From a checkpoint of a small mixture-of-experts model trained on Wikipedia: a softmax router.
Below are experts of layer 2 (counted from 0) of a mixture-of-experts language model. Rows are named router (the router's row for the expert), gate (a neuron's input weights, with its number), up (a neuron's input weights, with its number), down (a neuron's output weights, with its number) and show model dimensions 0-79. Each number is 500 + 40 x the weight over its row's rms, rounded and kept within 0 to 999. Numbers have three digits each.
Before each expert's rows: a language model's description of what the expert responds to; "gets" lists some tokens that make up at least twice as much of what it gets as of all text. This comes from a sample of Wikipedia text that the model never trained on. Tokens count by the router's weight.

# expert 34
Description: Given names before surnames
gets: "John ", "James ", "William ", "David ", "Michael ", "Robert "
router:525454513489492497511556461492429543489493512441526444551527538553587481459519431472487520555449502493535454481481502582503483528502525538533457484463526546415512457499450583459498503453481523554452468517536549459526495541554441512556510545
gate0:516493525520473457507598476472565565498595486480535520482485491414486448444545476423531463543512461532473523518430455507510525471545505508430466540540552572493469494532531522498540503539500511472476577478456512502550530543480547587448481504
up0:483490461485463428444477506442580479484401451452598558540468523492462460534538520489453463508482483490483524483531443584495429559491466513533520479544482535530496517469536441501453503515519531488578545507496489505570513507565500513522476531
down0:536467500499505494439488473492460453486516499542490571514489509567474455457450506552511535496511501414550484533494446539575476481487538555497523458490515476474586500547482482397455506448501445428508431527465485557411468511571467440552496509
gate1:557480462505509464509501507480476413548515454424550423498526538537536530529558474538472551510530458522468474471445508474482470470457474476475500536494513555372540478493493516497536571437437456570594493497521543534502590457506507483479506485
up1:544472498479479489505513508461494450555512434445496492475500549516530540510558450489485548449491473492502470516479516501495483462476515473515500522439484573360499494542552535487500527431487417535615485500546501548438572451520483451482486441
down1:409501469462515551481531512508527493449482591490498510538542465536527522515517470496502512491501495515554539523456510505476472569547523521443444459516477431582466578484557500526479479514429549520489553522421441541455414469503445501501513545
gate2:529486472451586525549454496490482554481514402595472500487510544544516498471486523448474467519525532527472441522484508519536558550468511553489488453462499534497499515463507535528471468507439508547473530603556513467496436457518564575495514462
up2:492494474461544497546441519520485486511503487549471477487485544512531422466557525513487425538514552498437476541512461482543548538430561468507530485514483561418544507474505527496462461547411461575435515567567534461482471479507511500533494408
down2:505506520471492524503506544536525464476487587526489445448473502504568589526506565472504498425488431522516546436503483540512488404481456448515454493470541465594483525575545450511484476441504490522507464526509531495583536401507572476502534459
gate3:484533530527512560471542465442459567492445517565553477460423459446572560486497495544516564495463417489486535550469564510524549476474518561541501493498482480470576450434436433461537523485495499534516559513477455504543500600538461477424498529
up3:516501545491573557480483522475409484468510560559543453461476513484543620481544538586498550521497383494478471456535470452497482525551478492501467479521522503446537456507381479455461459553507528564522518496460403497485439622463533573405482470
down3:509508519556426386544464564644540483485495493406491520467521515544508506492502421509422453522475500539392448473516492482517502526452548451467543437484487519570471439505530534516517477507493472507526460544471498519397534502478510512524504539
gate4:518484491549514516507534464577503593483419544496495479488538513487556484505444536454480574541546504503446459511413478500526540465526632571510526463506564496535477546451501481535525562498549480548502479534505524530536508527540426529524546516
up4:500550588524461502510531481554488589460425557462472455516494504492558475494421550409553526503497496471467519475408526519580477479455601496505509447502551531510531502447458529514549518515523492550550541490495541499490527497556483549467520518
down4:472495450457522446486489519500506454456498533485494501569566534453589480465470529456499532547495515556480390473546588453453472519452540458519414401463550515474448503474478462473450483532515559494525495469483526525475505504532548507438487473
gate5:505520485469478522522458405482510514537485580465498481461520479416488470520467537443578503569481520471503525501421449468571567443561518533461477478527525534448531508532510531514467484488496438550546531460539484507481561548518451531426534494
up5:484473504496478484541559503496470512575563526514470504524563558440497485542473516449521538489475503511461488528482536505443547509530542500413467463439533580417511458465480513434574466489489475525601452495569517443487532458503488533495535470
down5:463530481514557427453464560541480503518479444619463554467521612468512448421571479473399494424451552513512454514484543513588472526492510477522546439507541551502466470474461540522516485495467557473455510538472507498480494460568521468549498528

# expert 23
Description: Capitalised name openers
gets: "K", "M", "I", "Bar", "Em", "ym"
router:452549477491521558538478501460549480504465423527540515487553486500501503557532469502484478463505477436410523517551520539452552486470504532487525477564532474445575518542443512520505565526479451484472591461492491443465498546589467559502421457
gate2:529523520555549530459525462540488497484460486476494447504451474490558439448518508547529536455463523499501472486474501510563393440522483478545472502497536524483485429553445512558428603502478483428529496598469460525426535516491444467475505467
up2:536517471468560584505507485542511466512520458544452388532513511473514459472558494462556598524429510416489528515511489458469464407593483445448443494544468570470502492481408532526437546516490462436470482484511506496451529493463510536434520495
down2:498528505504502512526466403635481461429536470503440473539528500468491443472477511500484483539467584412451498541521575553508402437535556534493499484494593525457478457492462514493477505493452506511413507488470558521542531504502551426533523415
gate3:459531524465525438463506490471540457560484510475585420479488527527504477519506471537492535431534520521487530457580574531484519491476516511522553499518558512447542523521532551441504462514513553482521504508484463523513531425558479413512493539
up3:543554511499494574483457547499457528457477453508492577509476530511540547537522497523464527545430493487543449519455438483532468506533499513541432481511465502593442505484482474517486493528538478527506478436521504538503588553428511557541528387
down3:533499536595502538493477488488482535481486432523451544523478458477495536506521544487495421508501491474570483418492497466538457508493540507528441572468498511575587518477507441560478493521436475519481509536534545568530517526517405464525543553
gate4:456458510554450514517516445542459517504476534488482474526513499451472504528510618450569505568510483499495424418512541512427518451495431503478488552588462484498515599479457558517451572501519493490464559443501508469495463489479519505583450491
up4:421432469492406485499465494539392476463444517493518499492503451427476520569479580455501479480532512517510454480544550509462493469528483516523447560552474528447533586462394542543490524485547529477513557481508497440500461519501531515557476533
down4:441424458527539474488514485509478483467488448500442519535524448397505474515479579467534506541557502447503493467472507485429494448536444489534543526589485484533450533536496557508465551440520452451488528436437401512529450528500539517514463494
gate5:558502535506545465528489507524523490419537514385461518503544518597468541488490416427517505524552468557537499534485530516454427484475517542531492478567485519518481565496483546470458519535451439486528531529603498558422461485431505471483465520
up5:537434491527525408517427558531508554474510571603498475509489517501415476529500531525516458544456529536526513486513510514502444522448478502542570455514551488502480548495488520494494529469554513478519523501548498463520436491431536489536499509
down5:470473542482541482499549477555485451525480505515548569473497565472522521478460431491527497427503578468541531517493541502535539546528488525494448505454532491485509518542544495494494441450482465474506517481473465461481551496630442559450466482
gate6:485460496481529471548484489464570420457458432480524484551563501427483517527495528462467557470438452497476555468532513493476508476453484485441472481546404527527455584537490527505431511419486551561589445552498536478482433502574499589483409503
up6:495470444489503469487521534455573516493457478551514494485492481518483517542451444498507513556495548494411483529552473526468496500559448547496517457526489512518535517472529531497560465475512442513447550461564534530484527519466559509481547465
down6:485498441509486494500576571493460497458419507547560549591459495542483474479509530491522503583449540508521447454465483534463453513495471496535563514507498565544470528500425556508453562480528507497540517513492506470487487483479453528469572486
gate7:449524501498512426499504430492504454559515511436492503487470508500495505437534545527550547597484544544514492536475439494467534534466463508484382513512527506507470490540469497494468528497467495529529479518550493508487558470552491548487517513
up7:488455555507550573462519547501496512460536522554524500498535483542551524567463522390486533496498420456507516453473584490581477532536493494499538482468535542493515429464525519541437510520516529548511526536468545519531449491438521493446539455
down7:482430479529478557485488568566517578523558562441493502527491485503547498581518603513463484492508427517548547496478525478539463465562538499421517468487518454478486470456469474487458501488447535515525520483499565533523475523461479437526471477

# expert 56
Description: Plural and suffix endings
gets: "s ", "es ", "ings ", "tions ", "years ", "ers "
router:435508518433574561449525484483498556582490495493534521531507537468546495465493506455475524570482453578521438463548508539510468515502509489441462502519570491490497509458421475442530419542427453504487555526578496559504486433496497558576558467
gate0:551525499513412525502480487538542487520435513441507465509519519435492468462586545423551532564575439490479501452546403541529549484554556487421476508517527483452596504496494434473508501502454542456478482579526539548485497475573438536431484488
up0:490499473425515523505468447509562458553512467545528490530509504452529508484562492507518502496494479498513462514492593554430500494485537475404563530464499506502529516491473473441519498462489531457520504483452484515461462415485443462527387415
down0:459521496490567515539450509444571570500475519519557459538556478534508564469475512517470428450492463462525518507553460526492532461490518501528533501455510522545512576522518486503510454474470551494509515482501468478479451494515541581540496516
gate1:481505548472505502498467487488456542559556535453546551562537538553497428465461586504445510519572514472476487519361551526504539514501507502477495499546458464464492459442535425508511501431470522484547471496491564437486541548468562477490525521
up1:435499494500473449551511435477462533463496531513545523499527490474471464463507517513515480560528452536497473503357530535449538492511545548506539550571526529478445500480493428505500553462522581513510492593492481532534559535495544573490475557
down1:519454469534487538526494535554518512463463486503501472396484505472492500561525537548520454465555465591538501499559453501519503506519467485487451509395539483501536472530460572530485502448425485422448488514516496492477525427473522468488535428
gate2:453439535452525507502455452457502449545543480482508503533549502508513547396471483491547508550509511527472447496515521445484469524555458570469542541519524470505481593549480580432502535531512469469505581493558461470535516493508438564522525481
up2:492457528471548521504470489450494468517501459496542525524544480554537498425518497483526499503462560513508459432539496471481440493541441572438515526531519490468517518572514561474520499517534441495514561509551442439487522475471427554513498424
down2:478450496490476521506543499492483524500456531499427497499506535532511513517526508499443492505552514492425583581521463484565538573487525480459527378425488489536434454479496519551428544555496520455472473459455538559515540474478539427484448556
gate3:413462452491492559540463523425461531507575516511508427505596511497529490493496555496491533460529500513495459535565535458476489482513488517559516543494535422493441490451456504520518463552494488568431508470511431445511480461480500514537527557
up3:558548564516480449473558499512510471554451521459451552531435548517413503495517409499501508500453483504515541527464511488491523451463509442446474461436468615560515516531478476472510512413552508434545525499511523529480524486555473524533476423
down3:498545453513498495497468478505456497478535508559458485555543473537550452501553532545531532486500533485483564523508476551447524555522549513512542527491484425479448568567496530521519461559518486521462486504541515459519468522467460561476446510
gate4:485510440462565575564456491478455448521517458506530420414493462500492531421485488475552529529454421514480527498446471438519524512448436506443496508450476462523469476456479529454541478493580463499514476518492455518497579479523479441516500505
up4:415530456509554551554488511512499456538531469502524436467494531496445453461490553513538493500443502497477539456479544547489477501570548528466575507498500526462550493561504505509543444530489499440457519499499527456458517505472447466409499488
down4:427541547465478570518493426502539515498518536461501553514465483544502475473550538494390472548491506498453499456485521525540471479516503473543450542377488522528544449447527515450522547534465463479525499511595597462441539496492525508488574403
gate5:524541486475444499416442457459427481501517502540569384493498470515497514519493482529484540474433513469510445429509460557526495450449515438517456520498454473535539515523493492522547504558472422576454486467462490500445528590435515552497444536
up5:398516501522489536492544541453433504469535561561516402503509519472530531504524519522482523579454497452481518465532475486498559478456476485562478523414479530473430513485472552437518536530495478489435511453630447526473530488578478533483480512
down5:475516577461541560514500540499593536528490487537492464533546533497454466484490535491489510559443485564495504521538565491491430478457500522520511523497440543469457457402477526505542525516478465423464492522530484585519475480526471483491602436

# expert 27
Description: Auxiliary verbs, copulas
gets: "was ", "is ", "were ", "are ", "has ", "been "
router:562525468548469554520532526467465543458477512457421492454487455469501426503538449537520486432514526565467445492537530455544518500474526524544533458472499539476473505529464483524563561484435515456469525505514448451472583531444411410406475530
gate1:476538409505486542506522507508510449525525516535430503498540518472501441551525438514491455554555516558586496510509463479444469528572493540522477447500480540499456545521453516502438486508491545476613459492486564568532498545537524477435535453
up1:529424528514507471472503424550498550459476450470455557436439522456434524451492454482484476512458469521536517514492510539500485515545498461410507463526536469478508512494461498541550538509459554447491546542519566503526498487486505544528489567
down1:467459512565546496529464534550506483451464479507503514463524498466420452537500490471539515458512513486467463500516494448461530479532540572496451513503506449546501551485485476478489509550475531432478609447516560484604573542458542518572519518
gate2:488538516428441489479471481512510455496498520487411471466512554434416440509515463496539535501469497473461491558486510496522493442556498420494564517406484513513518507545517466523497536577496427467484511433488515539513491478434429468491546447
up2:481475480489547497502516435507520515539519481517598455476531427472492566469522519553512466520581446502530469433429553484539427540446459529469519488524452514495543461575553562544515490435453481508431516487526496512497533496507557494520427560
down2:523473533514493519527513471513503476445475496496552487469458480552464527489519548568512575482532599448547489549448466521529522482486566519478578545476605548551547509524490555492568392484507487481482480523547540480542493477515515462467477492
gate3:493498511468519514512490559495514463569528483525431460528474518437510406485543473538485470409516523467489518490495521499594501476481487431533530434498509565531488537570548485493447497496474409489584469512514482516528466493541549425470453576
up3:480478559505482442450522492460537576485482523502543527461528473532505614547416509440483515557485532508468542428552420527464464513555461529508453563491455479484590494486529512488538471561502498510467558496493551491477515432527430563543521447
down3:498540498493437493470567530517524506441514519541462478439459525520450510528522443513502495557536492527469431459478482416487517472498549472560452436466470472512618476479521522475460515500487426470513480458473546544417550485440546491474554489
gate4:486508536479522499469535529466553426529572436518596498405528478474512482451466499485560472552457494484501481529495532504454489518522491515501547479501491449505507523492514526552555508521557513504443511444538428517471465626428430515526524501
up4:554612495477448463539530550493546478505526527504575500502513482519537578520484476431517497528490591449581502534549531498492466465469460487436477424483532486481390519510460527552530512459468512483580474476528431562502413552432484445537473485
down4:469479531413538486493446474521472565509454527514449481585497488555493534489439474463461463511493471475544589455550537469496492489498480541583510549440474538510449502541449461540526528525470447488493500413343493549541449531502571494510513535
gate5:571510481439492556461529487501507510606506509487500600528533540481475465495483529515503485474507544482505493485496551456518476548512521448568514497498477528467463526509487472451542488487423474422548589506524500495505531509464481463606498509
up5:577481557458443533455544440566441535585500478498512516461536538411491503447437475515489519456551518433485477529495538456540436579461552487537554446529505532508454495508546445487509530487475531469567564559483503508545550536469446481528518525
down5:454542528474557461510532471509537573520516456545468480500474531536513499500537491490469537572450516426540439501530517499458481526470442452440493474558471501551487570509507544517465484503491475513453420436528526625497458501484554544546553470
gate6:524474471521531531566455477509476587490490503491509544534508501464455446480546485529490593488504483540466533455495450531509502501547432501536522507461476491540508506501449500480453490466480507426494437465458485440496549534469369559503440429
up6:408444485493469500442488503537493492462549518512497445499486498543524517436519534514551458507547561491574484562495476515505453465489515489515485582539505490535477511523507532449534415515514482520473540573467538554492427454488602438538544537
down6:477533545562537539413510479543586469498495457482429548573488488460458473438508501506488478489496588478559466466535518562528455451564538529501437494466533568500491462466457446496501532499448552481547500492444508528477480501489448429459584546

# expert 6
Description: Headings and biography verbs
gets: "is ", "was ", "|", "\n", "\n\n", "also"
router:447467540435547493521544524513516442433532552550507541459539554542383582514445580525512476590393444517504569477490501495438507452505495516459435488494521493470513514487451511580489443514539555532458523470449521496497476496482539538521449463
gate0:476546511566452428477490558428477445481511530504470452471513497538439512475532503514486553565448542509455580545505490528487510544492496513478465418485493564475519483497476533549495572528551538502500465515546493424555529456483567445493470429
up0:488453477441499544566484538490454452558533546462488495448522558482514509499560472417466522516550478522505565426571540556466451514572448545486413502420521557445605434460445479481460564511498473458570450543525420491522510527472422473533454507
down0:521455513481500537545488487468470523421535566514427565420429519527507482460491503493512497540463545493518483501505522516508564499528589473523454465435589465492524526490475491463498499441481520478453473534530510480489446415498527518459508461
gate1:483504463510481505502480452508416576466460554468554499514486486493490582485567591470531546531549488534451473507461498507506472497513523539492491505538491540604424414525483396481531469480546505565510434566478573457481528484481404481529466543
up1:498547524476543544503555563477526449552587527516530529474563547463474429527480495501490463476455565551525484439576497450508525490487472448533518539459500520429548526465501533462460576453447508421567484434493486510485534530521572477462551414
down1:451497508500530433490503531522458512558539461455479479522463506490420520500403499517483503514434457467452547479504546510561493464497576513450517526537584432516578552502505483488457489490517484518543439460480500469639514504494572479447535468
gate2:501572538465509476547461390511507489460459550466467458504482536479505494523525610505480516493409496452509521544427491478502490477511510519508496506598476502483528405460552553482526487530491526513438416527429601492473461475566509496517550464
up2:440508493494528534498485549515480544498513511569439468459484455521545490454521471418494445499474507432497531493482454489480523445488476435556461454500520491522524541442445546431511528487498550448508422545482619477557495502518515595535487461
down2:482491446469563570526480553528452440461447535512532493431543485512556481468522494467494505546463453535537493486494539512481535539460534539453455504476510429536483509550524496460450563453411533505528481507498543510489573483482572509578500533
gate3:488457510498517594431442521546515456483495575575474495505536538455518533438530509547535436461505496484579564501506515492459490473519503435467479549511534478503506570513455436470443513571506524439463515556508526537512493547503475485502459482
up3:502541518505491448572535481493466531464558478416509445491467478479501448549513489434474547525496456475432453526537490499536487480489512565518506436471486505511503434498533545482617433445480499560502486501469459465493517433448504479516570540
down3:552527520426515486501602521470484482510470448437475529491496528534522482475471489474445583515586477460443464500521493499520480515464508542503506492490517520561466453453549528465524526461481493536517572495533505459506454381490541498513562514
gate4:503537555439558443462483427490518483469554429487526497495457450499537505545426536513542491580481435484556519447525436465480508456558514535513446512499460480521563506490446534534512506430531520514501495494467465478535529508538484562504491521
up4:472544551466577477453481411514546516436536477457478466530433460479504500557492543500500488576506415513517499485481424471487504466502460540531425484526488454522544515461466519532533487462515518486508494495510432517490489476541461623473508480
down4:524525481434546499517595483570445461480509479429466459457448460547540549533456545451538532572529516507566442470503465507476547444513441470539466459518519490476507487463418442568464513477534579511483498460518518426540458514543481557461457552
gate5:552483487493539496496481503468456487524495530528547495532443464535455524491501501519461503591484554458533476422551454575520536460470540526466501466476466529528471454504438478471502492558574591484526500539583563539553498530443549550548531472
up5:496515416534577505476507495502478463528498567569550490544449507461445505488445537540471514589538525479526485489495414592524542436455547527480482466492486526485510458532413480484519509515589530496561536463580576531516454501443544490557518472
down5:506514475587529498506559445505526484556494528498551484567505427465496498454511481500499473574508394466512484504498544513431485471545480535536545453486524522483518477494585423563498510489549511416472521446442628506540491489529538503461552416

# expert 33
Description: Name-internal word pieces
gets: "el", "ul", "g", "ath", "G", "en"
router:446564421524496481507501487458447431533452534466500522540504481488562491536519557545548551436492530446501479531562493486438535511524468505469489448496475487480556438507525475519456535498550472504547498524577508451479541490559473519481421454
gate1:526497521521505465572526477546509548498492471458522539482517472403556534463548557455545509511469473413532474502512543455496503520542468499497562498520456543480478463536458443446473613505463487527553440506527449520546544485485546535463517461
up1:456476535500516511498459467489522566523482477455505479531478436602555435508472428479502487484525428567448542503502496552444406483498505488491446561532401504483508510528525456504446505545542479440525444569419550443546539500491484547553477493
down1:490489488562570567532484467502436495473570478451527564452528433513495451506544526461563498479518487498450505555557468465491534453467579543503556488458456543490518507520501502513465540504454517565493480571465525435473484553526500480434472475
gate2:457530468527505469521468488527486455509559447499584473447447541460513461482565510475475480523481463467489480472535473450510509412500443490434473504523500498502544464510531534474503532462476514482488485543577526574489462509440522494554525481
up2:464567457447497485559461481529453443496503481474504470472481512527529438438527484501496500505529502445489447465532517468477545448480460488440465454497506510445530458492525518513452513497417550451478503560552548548526540440464503548515509493
down2:553526481462567491509482494407529499521495505517531515527496428446546497523489518459538406596487488525514508484481456481536548494418447447522485516500474502520528542512519506489470583487537487546527494538523488472493531482503581542412547554
gate3:511403462444528504585460512521490463439425462510477536445432455519590494502396523478502547456510560591553519473563489516474468568534503561491503543470523503500496475472537452511482512501555536471528408548547551491516508473561444444540438575
up3:425535483415485476578480536563530477447510436423508472511479452519503518451453515461588482548495562505514602459497531499455539503484489514466481504440549471500494469550500462458528563513526535519495436583593529509505494498601461457487394546
down3:477511524462473481538493447438522490491507501503399501485487469492492485512444523401554505473473542563505574522521558468452556481534487474556454508448476468521453443464460511480523507512592550478536497566507470514512507405546499429423460557
gate4:483570479472496487473557466515581471504477556462516452571549552528564545516479445538496543577486514532496459523583499440441580557497496538470527547486542452469522466477413450446480490530498489464491452540556534536502564456519557576456582497
up4:563491512525548533494467527461535512450477477526521557448459472463495468526559538427542435494552556441477547515527487515489508443490529500503591504487492473480514467572533549498502527554502451499452501448488493490481563465484443487471500398
down4:443545553518514431475473568477508458504441555507451476440558526515508511508558500456546449453509466489504549493508494511539473442516537444498608531533532527507486506569472465489409560500446435497498528516532466515504474502563460489527501493
gate5:480458483498532485486496554491450551535439481500468602536467507543523498410553541496500491529450534476445466515496505514535535500501523505443514563487555533490484500538535506552524495488539477493479473474452601479425560518481531524541575510
up5:532611529517502506478532512561547502460472503453539460508458475472467424502454466470420479567491467514574566482570467476452479455500489424494572517503419499522489534471451542467467448439480505480502572492504428544536509406512414556510502519
down5:506475528506502468512525444522478456498507544471459503506500422502548544436508533515544454482461492486525550427494498466592541492468525477522460388413494499547468433502545417484553482624491466532556485576511479539521465530421536452470484563
gate6:462476528485536432428517445491490508597447560416518469523526442470526530509455466444442566536439535586440605449518470500513540554476481512486425471471424472545495514512507460503481538524525498507451490547523460537503579511461510476545454489
up6:549489483543483500618509553538575457374512472575472520478494504544477451474554515511554449496530487417528394524479511528503479436524463490543545546500562498457518447529457502507551455460511497501526506456479534477509460594481456509445558514
down6:541516485577475525575488533541538446401458485570462536493470546506507433478538451544547471460546442482577443549484515516472502458522453536552569516518563453473482453480481552513485494532507461514487519489441500503478464536478409480466564517

# expert 13
Description: Inner name syllables
gets: "ach", "av", "ov", "ed", "ing", "ess"
router:436496418509573534441473462484471534547482497469477467475553483501511472474569515410502404542497499542478499448508500448501577480532439563408490442500485530554470463509466527510466558497443474496528551531509472445494575530518564494496455477
gate0:545497539505502547515448477530383468580518537407507488403459511427499508530441551509454505536534463538573471493528517442615522539429509545509475507491590537488515488488510539447497497511469499541516495506548569554487504504500523500536621463
up0:536468471489550574436497482517496482567418554475485507473426483518426487441460532456439502508515470523492495489419473475527455493436464510505510509502508545501497445489499525435499490502483562479523470491524551540442480428469535466546589417
down0:569477510474536539505572477522478479533521466509543398521424526449491462513501468432429529526485495473512497553486513557477512483464438515581502544490527524483529446497471457424492510454537518534535586436490510549509496441516521451503595454
gate1:482516417518493492468539497469579435480474415401487453502482517430520445529503481540511477503413528579525451541520490507521553517498466513435516461539491503523480546547542478516471462459484575479526600453520463479499496557565515552505569450
up1:477471527460533552559512510476538537479518606548527569461511482516462512504466494504495552428549484446489509452452626542558492519499561492544493547470522467475467506457451543479501528582521444538409460525517530565496496523452427475544499563
down1:526478498584510518523515532555494505483522551511566502485558524524477527529490512466424436423547516556535426488448513481479490445507532546489493512484543473565473442500461528511544527549606472447477479476528511547505560530543522436546492487
gate2:484568530510493457458486415453497450360490455504514468425463498519473510474435560552524455534520572489540495470520546475510505467501470563483479498521483545530544493492471466502534481476503538516515492448494450430472518450496486435488494481
up2:485501466519520477515474435482455485490520417484519538539557507535378482438466498456561447454538502456539545468518468495516551462470508558471515470516531498539495536522454459511526415426526516553550485485490404485493507509575460482461488494
down2:495517462482554446545422519488523411493526467532464507454499463499503481461461474577462488546563512506468505494470483438553582475544519552479485548484464438534521533555535460519555439490503506588451529464508478559558443520522504447468515471
gate3:446464530498561518489498435484489487535482520514555491508516551458483509376561581457504423487580518498464535556482486545476486485430489525456524488487561518456541540478536543507496512421494459428446476504549510511465539496473493521589523454
up3:575466469554480509409572509466482460514456531506536481546547511481424500502499408528508491483502483469487535512513479500522471500544472547505531514635475479485526528429494516481429540489463469433506582481469466547624464491529456546495500547
down3:475461521495507520450461548477524478473471538517542552547508524486462468434552508460580534526602459439498486458506567512488486467497493492469506505570455495437456584516534432531482515594498498459569477530443514523525499573461472543415492488
gate4:528459449502535546539438510513567460559513481508524504471442546467483528497602561505489494497498475412479477514433471456515530462500454544481551520436484487495450438551485530531433558585501491518500523564529469503531493537454573499487518433
up4:511469427528499586501485442552493511548482493523519511508513502504492560470546494459499474525526461424473479491460450415513509463529509543469591530468515472497391474589513511551505544511493486559500537531582527533528480492472536405484503482
down4:494534479509530558467493484542536520472500531542500515506474564474465526478494444619551502488434452509453510462477512513524603527455531546473464528515561437481442491584538499505514420477560501494493549468463536521536495438483465435460510551
gate5:530492511479566532504529487504561592466490518450518514503539555498483503412468514509471506503472551553516492487584462438444471477432510510500523436523573541515470487429447532538545537427499465469470501405545564585491521461447552512525542472
up5:504509507494511553556491504446563572507518487511518503585447514448522540413558525567471387505500587522520477485529483462433496416483527507539581435527520508501420456540451522524506483487479459486455528498492576524477523530433543510522556486
down5:535448513435501473514485479535498471449513455504495535569490456510495454520479523548412541555489492445524410513465477542574424490495526519549451512446525469545496486460546550536445556550538486478460420519543474510516460452429495595538488534

# expert 3
Description: Word-final inflection suffixes
gets: "s ", "ed ", "ing ", "es ", "est ", "t "
router:541542520535590469499420503491572545459445515527493501496469505525536503498471419433503490549496486476479454480501525587463566481492475522547473484551548539519484434506509449466543434565435439510511468485515499543465590495522422472493544473
gate0:457433520474501562447513532441525474512537479418533432488538453528488523547496505445504433558514558503454434473539483532475498487472523503532456581440535477494555469505478531446563512546521479513480545505592536462488504557463588457496506435
up0:585460496531521514477532448555480415418447451488506469430485458503519461452501513518473522445506470481492526499480500479522454456516507527557458476438503548554571553500492516566489546440593547466523527520422484471475557511456485464502525470
down0:473523483456569450440469522416478473484474484538498498508495433488489473547452538533514541447474469457539484452459468508411516486482538472435466498560492460445513509527519506520466442510512464465497558525557543388465484416501504525549450438
gate1:542498438462447561397428510544476539491448432504493539422479534545413454476572510480507476523483389462516459557528590492474455449540482486537541542541526529433517573521455487525565483527475478487523495512515475485487536486493515466494559450
up1:503476495413472553481495492608533544467486504522540504460519520504506487446594521473516482516509378510526500561557587415498509430474461436521493515478534534437434539494426488538509491483503471478518508514504438446461495484506523485482525493
down1:519572532561539483499473572469482495576457471537485518557499416437610456548505539514525476486468627480480540466463543549405494519619546482555490498490466544458473476527514533510475486511520580509498457528490541529528528521548468553543453474
gate2:474569490604538495579516485536446491498458414453496493525495471508590577500544563457559478419524499509495511493461521467518519474486498515478521485515545452541553485493488477525488497499440474509546510610543551454492505448493465529547600459
up2:512430526483558426438455562489503405543488526509585535418504527505463502439532509518453544491492487485559469489572526507538426561529531482555493482440492562484484458496504516453563603426550551440491487536496519501556579526461470511475420504
down2:537490480507530599487477511512553504510499523499464567543496537568472485526523520512480490478503530454515499503542594451465527489537488486498457402487446516512492528448480482436535532494474483589536541526467487477545384531551373524502451560
gate3:555514474534530478530397501488563533437491540455500498457502495611537497580481436458501507482512510479531562517522512516487557581548494468501440550519516509598530476505453495514557523536517478540506436434528527447491563469518422477509513520
up3:470488520457482594443562549509423428554520447525484432552543551440511480457492561548490469518545494518474458466499454494478474440467519490491532438507461481437458563473551503508447487500501552437527586500462498479484472559447506506471496482
down3:540548533457454569548444522516489606415491512529505442503458499478505490614527520491453479487437496514511532535466524510521517480461470574441488571427520518493551448506498537535491496473550458460493479537441524493496544476464520486528496536
gate4:557536532493503447446478485494428506528509518457509564545461481515500524501467584557448468447547527501558483497459504470477462545472552506533521505628524456527495473494435473517529578539475541516531505499458533558540496527452488510500561541
up4:484475460529500502543533528524535469463520470535530437420556481502531468477528452460577548477435448489477496486525455516550515440532442467465479482431430531505497531500542524502480458436556491485509511496548442445473490504524517528504440490
down4:486585457532544508434541538418564494589499516527485493602563497537518463506462476535501483458507504542505505511482494502463462513540528468483545423540452504441474518545568495479483470555521460501489511520533491589538520497549449474497462481
gate5:547452494493576511530520454582458514576527466518455504526476506406517423427587561506459521472547480500496470535419456511498558469508541515497532486489440504462440530585517409406474512515448430523554474502502511510537544482532495517530468531
up5:480521512483508548498482475500441498482423510491461475464487471519543549523463438431530468502492479542460582500555437524438472587489525508547455515511563508510535496491487528487472432494475525569476462508534468506536391500509430505533519518
down5:527492542568527486476383582518519492470535440499494547511526526542525434428609441480562541519562469511510481548465450548476549486559499475523495435517403436492463543508541463501476491550480431548531512479415532495520517505489459465458444494